From a checkpoint of a small mixture-of-experts model trained on Wikipedia.
Size: 16 layers, width 384, vocabulary 16384, 82M parameters.
Experts: 32 experts in each of 7 layers, 240 squared ReLU neurons an expert, a sigmoid router.
Training: 415M tokens, 6336 steps.
Below are experts of layer 8 (counted from 0) of a mixture-of-experts language model. Rows are named router (the router's row for the expert), up (a neuron's input weights, with its number), down (a neuron's output weights, with its number) and show model dimensions 0-191. Each number is 500 + 25 x the weight over its row's rms, rounded and kept within 0 to 999. Numbers have three digits each.
After each expert's rows: "comes before" lists some tokens at least twice as common just after its tokens as in all text. This comes from a sample of Wikipedia text that the model never trained on. Tokens count by the router's weight.

# expert 19
router:520529496506529532512481476534505563468474513495511465510520479467490474468547512454524484485487514534520512539454474510501513503509446459489521532521523490497482512517474493476517502480474546548487537489516500504473519492473486517468556461510545493523532476495494449469481506520509501548501493518523505503481494486490529531491485513509551517487497491496447516511545472500454510519485494469514467502524528505489484500499496460508544498472515500513478503457482506475475455506478546494478513508518519503509542526515484485451525501533483525500474516471517486516525487537511521514
up0:484505441524485516460507498503518441541515487552536521465473519476547541478491522529496467523518514516459479482473508474505531517496533490515523508511489496469425497461491503496533471521541526476494517466482483499488483466510481502538501578500491509492489517467484538528476471495505489491483489439477479500501493498487492508507479507517458505538484492476489521490476514537474516516494457474478518515524482499528481525473487499525480463472504522527520526512525510489502502511507527511512501504487534520494496504528500483485517477458538504497494558456512496457499520562512510488
down0:527540462497497521496536500475497499487580491473541530504473495504515520486494520475480513484464510483531499472530501507505539494452506525544473514489533502490492479530507541497476506539487470535483504492508531481528529505504520494483474533479463562517510506498475517487517458497484485503477458489450504504522525519492505521492504528458497525515476489505546496502558506453494489472486507505472517474439516501517511492548518525452478466521490515473504512500504479533518494533510509474535517507462521504503498495476454537523451465532482495511464502483514503541506524487468510483
comes before: "of ", "| ", "in ", "(", "is ", "and "

# expert 26
router:508508497471525535518491466505484536480507517481488494516514493517506530505455435495484485472483521495512566549472477504481491536511448488518491545580463468496533489499505514484514479480490515524548483507494553519476511532438480492517547457535522429511505526504504533530483509512489495485477466515484462549506468485464501518498519495525525537513529534504520506531477475500503526500473510484516467480511496505486528521473488511506511494526490514470490496502499477466522495500498527522451532483504528496523530523514490457508565512486495502496455466490519482485493497509521487503
up0:496536503480510521512530533524491504464474475489484482518496526475502520502498520459513491491500494507484526494547452488465550465476497500491468487500496473539468505478523521499438498492524577470491507501508525517507525505534531500459535481524488525488492509484442502521529510522511512557455480522495524524525519499510488510516493504479557516534482462508516461471472488479460489474514515453471502514504487553535457505467546503504504501458480512533519495486449499487546483508554493486473491522421511542518497522504546500536506481478497529511506482492520500468505522536486513504
down0:532519487503522466476453470420499449471491486500507481529490463502523469519546529469497466511510528546522538454477514500486496485573491545477466496536479454528488525468475511523507490511492477503451516490529490541471522483503476474499516546502530500513537516502461513495543509501531479469553504480500489512490540459501540511445511546497505510508504530506526489489562510544507573528532558504540527518477534469513498511508472470446470503532484522497518487516505494469497508466493484479498490469548535486490471494489505498508499499527516533486486519495477500489516475498479546503
comes before: ", ", ": ", ". ", "\n", ".", "=="

# expert 27
router:493523537467518526514473482557460491489492505508534484475473479502493489585508475508471496487436530541504546500518485510455492524505427491539507527513491464484522509481473474497533498478501535532529482523476489524468491506447444503518529512496499471525507520517538527475529506539475478469432493504511476518473498476527488502496485504502543489526496527533496485530527548520445532545483486461520459471515474485496498470481500480502494482504446534497497499483545518472477520502506504525515501507475520470497531494511452506493526545498479470500518512501490477490499504529537541468
up0:486539505496472488486495518517523506513488519539485493458526470503539501564533501525513491524513466523525521502501492508467496527489500489478524499474528509504484487521521535533522478456494493519506514481524506485505511451494481495524487477516518499565472454478510511494513521508441488480488501487463494512484509513515480512526507487473493489457479509487494461503466454498528471507513497515556485477515492473481499497494530524428505476503490530466497481500539483500507492505498480535509495553480480457515549493483502510524484517485485456482552518489507478530539523477513550482
down0:542502478482521470510501509501443487468495491490491546526478515467507475451517500524442486458511487523478472475502484472509497512502496517502525511479452458504467543485509500524514527504509545474488490471470470527484465550495493484486487478475492467516492523520448549494457520512465475534516482476499487521471484510470524522455513458539518521521535487478515520538499528511467492484520471520468498493478504494548530548492557505470516501490501498554470454522503472464518469464479510466513539512499449458517533520520482490535498531502463467515482486499492496491529499454519520509
comes before: "\n", ") ", ")", "–", "\n\n", "; "

# expert 17
router:566465488502495519487474470487450495478510507485502496529529490482483499513481479487515501490477494494550515511524511489511467508505488513463510534539501490510492503493479496511524534517491508490501476478473503498507550537463487525489510453573508464504488553493469497485532488468502490506522490471488516511503465524506449536507494538533545494510524488521468457497505516532473527464526455459514493486505484517478496542510501496484516488461508513483437458475489496489550505493499496482506535524520514502517544493490469502497529533471495457505483472450530468453497515490554471517
up0:520466519545516420516452474506459492494510509508495511499497510500473507471521488469478484468511549495509555479468497528518534484504506523492534490493507475483472539516498516519475514528521501529467493543482496432502476520528478462499514520520532485502532495509490466507479455478540513479483496484505467524527514489508511509485482508483520503518495514514502481522468535499498496511513474526464476540475471513493484491494466455519491483500480499469479469458503524543532558508506503481503535504482486500500501489539496491445510492539510527546515520531480500502489499521476473486
down0:469497498516490466482532506478501489477493484473483472479544483460486502464497492484487539518499476488487486509497513488499512532508496505506502506461519521483474502496507490503498486493518512507543505490459544505503487511547501443462496510494521503523524505493515539552465524502454503480498513475511502486479573498518509485518466465486509457469529511473485512507545553499491518516474493532502507565555484503487502483519509468498513498488523538481468488492490506489496511451503496467540489505490449509517450528512480503532542532514493485498516499493490538565497510530438523493
comes before: ", ", ". ", "s ", ".", "\" ", "ed "

# expert 12
router:521492512467450531471452504536478487496484506539517550520513505496511522495456499449449503481485504497517488498500491488509513472482478522473466485536500477491503551485452481493540482503493499492517469469490536474507511492487486506473461467507498444513486553542532463509503503555527486502466480503486516502531460488544478533507472497492530501511529500501483480491518551503521502507482477529545532505497499491503509490540513489499511519478462524482519501464465521530504504503510475525465444526526486536477505489457463495509500489536516472481504513487476480491489456487546510501
up0:494518461502485514483451487529510506459504507507493518491490510473491514522499477532437528472538511500498514432532557555520506505498498466528506524507507470506504526460454514484491467478544499546498522473456510507463510505452532515493448484525509492514474452539527492490449464518491528528497495444481516503535493502471498463482470445527489522489529498496536477496501507505494513566477474485527494438489483539501492477507511458452522505466546505462459508454527490510483484490484491523506499459524511449500495470470486466526515515512478496461513527522495528510495493510542511520
down0:460528521472537509519528501495509506457469496492477505478474466469530510500534515496466505513553488538522495528509542495503533492472459518506500494491495489498488515473533482484473518505487491513536481435492528453529468503513496497495524490463456467510484466503499469517499514483505541467535512471503470538517524510450512546511478432466481500459496525473546456534534492545467518507494510533511476452466452475481549477507518487460508514515509483498486505495540477503509505485479529488523489505457494493470492528467463525553522538497513516501538489509520509459538508507484502452
comes before: ", ", "'", "-", "i ", "o ", "a"

# expert 22
router:476546487510504527472472484514471497497492483504475533513470462498522493517495499500490478523513533472480516502465555528454496511491420460533512516563494468517495506505452501495508544504459525501474471523467470494515479517466528503473495496529489499480483456486504512504498474557508535499499501474466513516489462483547493522500533478505508518549509506488479501553508523520468515533535466493498497484515508514518477513467552528513539511460505525496465493483494470459475519477477474487483500532493492534533518553512473478462518490550458460478529469500508497451539490510566495505
up0:519549519451480506520491494493531464466488510523510475536505511472524514485549477514519498501508528502523487444513498509502463479537562477463514510507501471488551504461473497471543455527507490461484468501509481495475472461526500488510504524528544491449487527503526490510471523497484493512500471524497513477516538473476502481522507490521503487498519526492505480505553491517471536501504445485466485487507549529554478468471524490479490509519516509467518514513547464505496477525499469494540441451498483459484531469494534502502521477496519492487483473478521451518523524534513489500
down0:537488499493488498473514491539471545493490531492503478489469519482496511474482498501497485513504509497495482474472571511529496457496457483514504498496502545514442512547486498515509537539503553483499507496493554501481441476509480484524473499495487502477513459513494511508505492479484510464483490508487513447555530458503499413501475512517482558476507488489465520535485480469497501496480472512525528508501478520455517521487508492469506492527519520507480472496495550517440529481505528534482518528525494488509500469500522509517527523464537463511488496522526490528506491481533511503
comes before: "0", "4", "9", "5", "8", "6"

# expert 11
router:566515506509515502501520497549519547445514503484479518504516469512505472495535458458500466520483524492521532506475495489468513494533498464482528500520535513477491487539484488486519523508492523511513512486496464507452470495491495474500548472519537503504479467516488472471514515516509485535464496483518489468469506523498485563460483517513513500527460521501475523521506476516458472472529508473474462502522518474503469493504516455484541518475513518466480504485491491507455511524522553486511512498468549467512538487509489484472525512490488524501476481459515498497501516517517520503
up0:470516504532482498457437522484506518505508466457486524506494480494501464502496464485506492506526557487525484537507495502471516481529505503485471511486467455494490505476499543501476525481536479505499486471482483528508484544498464517525468500491534473480469464505480455479528513484492508459508501515506464448500495509476506472526482490509560495513506545497509526572481488491543539508494497501475483463486500477519466508521548528504517535523491504471515482539531515534554543496476551519477515548483497513496524466484487517544501476502498477489468495475525509469522538528445488491
down0:487467504498505540486493475499476498466489509536529480498536480516528491460523479502504504514509477512497513490482436470532505473507504504471510492481473501505511516480528481509496533507533510493490500484531489479459457489515489525507447495527493531473534488550527467538482585504518466498500489525513508475503472466530517539570543434489506485536504545487464508498461489490492491487518492512482529488515460507424485478515499528498490538537508502490456515508491507517485524490524527516487499495485547561488505493488512500498477517516481505461495514520501489530517464480440487499
comes before: "of ", "and ", "in ", "to ", "for ", "with "

# expert 0
router:480529495510499540474534526486492505464502461456493524509492457515455481504494504538511503470472541504511482476477534496476477515514463504520535513540476512524527532496485436470532517476510515488505495520516485497471480445483443534501483459479529490505513526556516491495499465508502533471508539498519477501469495528519498489530514480510510480505545563472518492480531514488482505520496491470465492483498440495506519510489504493472487555511458516498490533502490560465492487499491519540477496501509512513517542463491485479487542484548463471481495487496535505480489494546537506484
up0:514482465529467518446482533528476506487520479501495484506509543528476495485509530526505475475494477568512498450515489528474482520508483516473498492507484530498486498487494513474471483511483538461504492504477497452527529481572487479557505524538538486503524523527489516493514498502477522520509480512528473502523493424471515488509442504476490521491518482501523488519504521497573455513474522521517513495506494505496524512467522454477479482470506477483519469515516489520502505466454440519518511470504489479513524487497467501499521522477519477498506527505487456475505519524478504493
down0:511508532455479455477450513452457493529467479465514534519501528534511479480501498463494533480477486528488532487506516484468515487520519510516476512510514460502497506498527532503480476498531498496517494496501497523504560533478472544526503492484502482490538470543493454471459556486491549514539495489478519490490530489493480502498512495494495470452529518489518483480499492489491486533494513473514471475477508495528506526495476482443543495519476546483502468490480459471476539526465502492467484514485511465493517463529527475507499507498523506504495492535524507504539508489456506511
comes before: ".", "–", ",", "; ", ". ", "The "

# expert 13
router:505497536504495515487500469491491505495504468501513478502487489507526508490515483501515504495471510476511527543456565488475485479488456483472467514511477501534496480506450480512541491457546534450493489493458494468459483531461509504461493483520501473501488511496487527453488490520506478482476515517486502554520523485498472530498463524564510474508531512506505465542481534523481465507535510497472493514496496477487485536476517500517478479490519471515465474520487508498495496525508511525482520504547494473528531497427496495488517497474503494471506510533529482504505518483527508517
up0:526490511485511487542495546494518518515514474545526470504500519488508450553538533451473470487484459468500546463530494493500459539514497459513539521493472499505559494522497467530473514523472497524519522458498475475465510491502525509530454490482500516514482518465512521478489485482504453493515512475476521502487465483510507494532521516458468494480461534476531546507509487502484532501453533488542461490502524509459500484500511457506528493551502495455462464491507493553523483482500461498479506498507544534490542497459516480530501495506444511524491513493467503466527517506538507472
down0:507501488499450508511473460493538510532489512540506494542519529506524495519509522478559513459486486482491470511489518512506503470490455544484487529478493564460499508469515521509498453493491550508477470516489515521538464547473515498504506516505522504553531534541495485484577546475497455446500525557454503470507476521515501480506507506506518470509535507493486497504520518544532502437551550514521481455500498527490490512501460485468487473504506505498484454466508460453499544509533455490505482481511513474494496467472492523526513458476534553472495518517497500522483497467517506500
comes before: "s ", ", ", "'", ". ", "-", "\" "

# expert 29
router:528527548490479517503450515507534490521514500503462527489522505457487502525511474472519455484505517492489525503461496521499502531501468531469558520536481505508506542523509481501521505453493551457523498484513482507484524497465475487471461491498529501514505481545480473519476482501496512521497432486455491454499472550499491500524478458489493557515515544502491498507520484465477508515508477489487449497521505499459528512528494466521505517443505525498542508504493527463464516501527538517511505469490520510491535487564523494506514475526498499530520500508542544487496519546510490510
up0:493532502510488527478479521497485517455477516468443488507545533497468518499534496496511496494520505522526516508478503503470522505518554523492484472481478513517519507530515506482515479546467483505531517505495473520499500518515514468513538522482498464479475506518503534503513514516526536500469518533476481477500517533505482536465552492471476476479490512518478447496462451510502522468522501488472539562514465478517494503472503518510530512465527498460448506552519522461492477506497511478452450522457521506508482493527524478476548513513472546504498489473518488485494431507495478573
down0:523420505527524474542514507481517495486502510497500511478499497520469478513547498511514525511475530468553513489497509487491504479508514502481551504535491455541536502496464481466508510529525516509472536455474517502484555472481495481464540491513534500500506496513530476508516460455472459493483536492457540497470531493526495464508484572516468503457499535519478563510519561509515465530513498501472532494492543501483503517502508491513464505478546472486497496493449514531514491516491516499479509438513504491466485467497500529518517537508516483497555468476509550541499499540531490493
comes before: " ", "0 ", "1 ", "2 ", "1", "0"

# expert 25
router:501527537479496561522508505532521551501483522533473505490549479474521464501512489476491480531500538465509486546527481475486485475514466537461557490484488494508516543538454492458512514468475522484500472468493520489488550515490512512487462482475513473541484502545515473515508489524498525531483458514461479500456466520479511542504530501540546544504490502460489471529505463494494524517471497494515459461505522511524475456510522478543491514503499499479538517500486500488479518509534500564445507477495502490503518514495476462456522512523483530493484526541459509492500504508494506469
up0:505521520484540447516494511490521455524463517492521466485509472499512497529521492511497484426456525437458509532487538497503512491502507522495479503490506486463497468507458515498520486508476566488486468488489473528459492577490472487440486488537488509488498478533510504478522462504497531532467441472486555503414486522520509499514479493516509536497521515509493494496468471457483500508495495473489519525472510525551501480473496481506499443495501510529525500538494516521507508517513476490530499512482486490486518512500494491453517505512507500474505473517522481479521504512518503485
down0:494455501586380520526527458460487501493531477517489530461491521489524530523512496534516480498532490525493511537489474497478516517503541533463511519484491537459501480507523509535510475478491498508505537510525498512508486520515490488499546496517451523468523486489469489527528486494486442520530488480521534503490469538483456500521501488520498513491470481461460441486512493480474522512488454536512476500508538475480509484529486452526526461495500493486537488493519526484459485492446494453501499505519448507508482496503508507466477492469480473484508516500531529504500489507515481490
comes before: "(", "| ", "and ", "was ", "=", "de "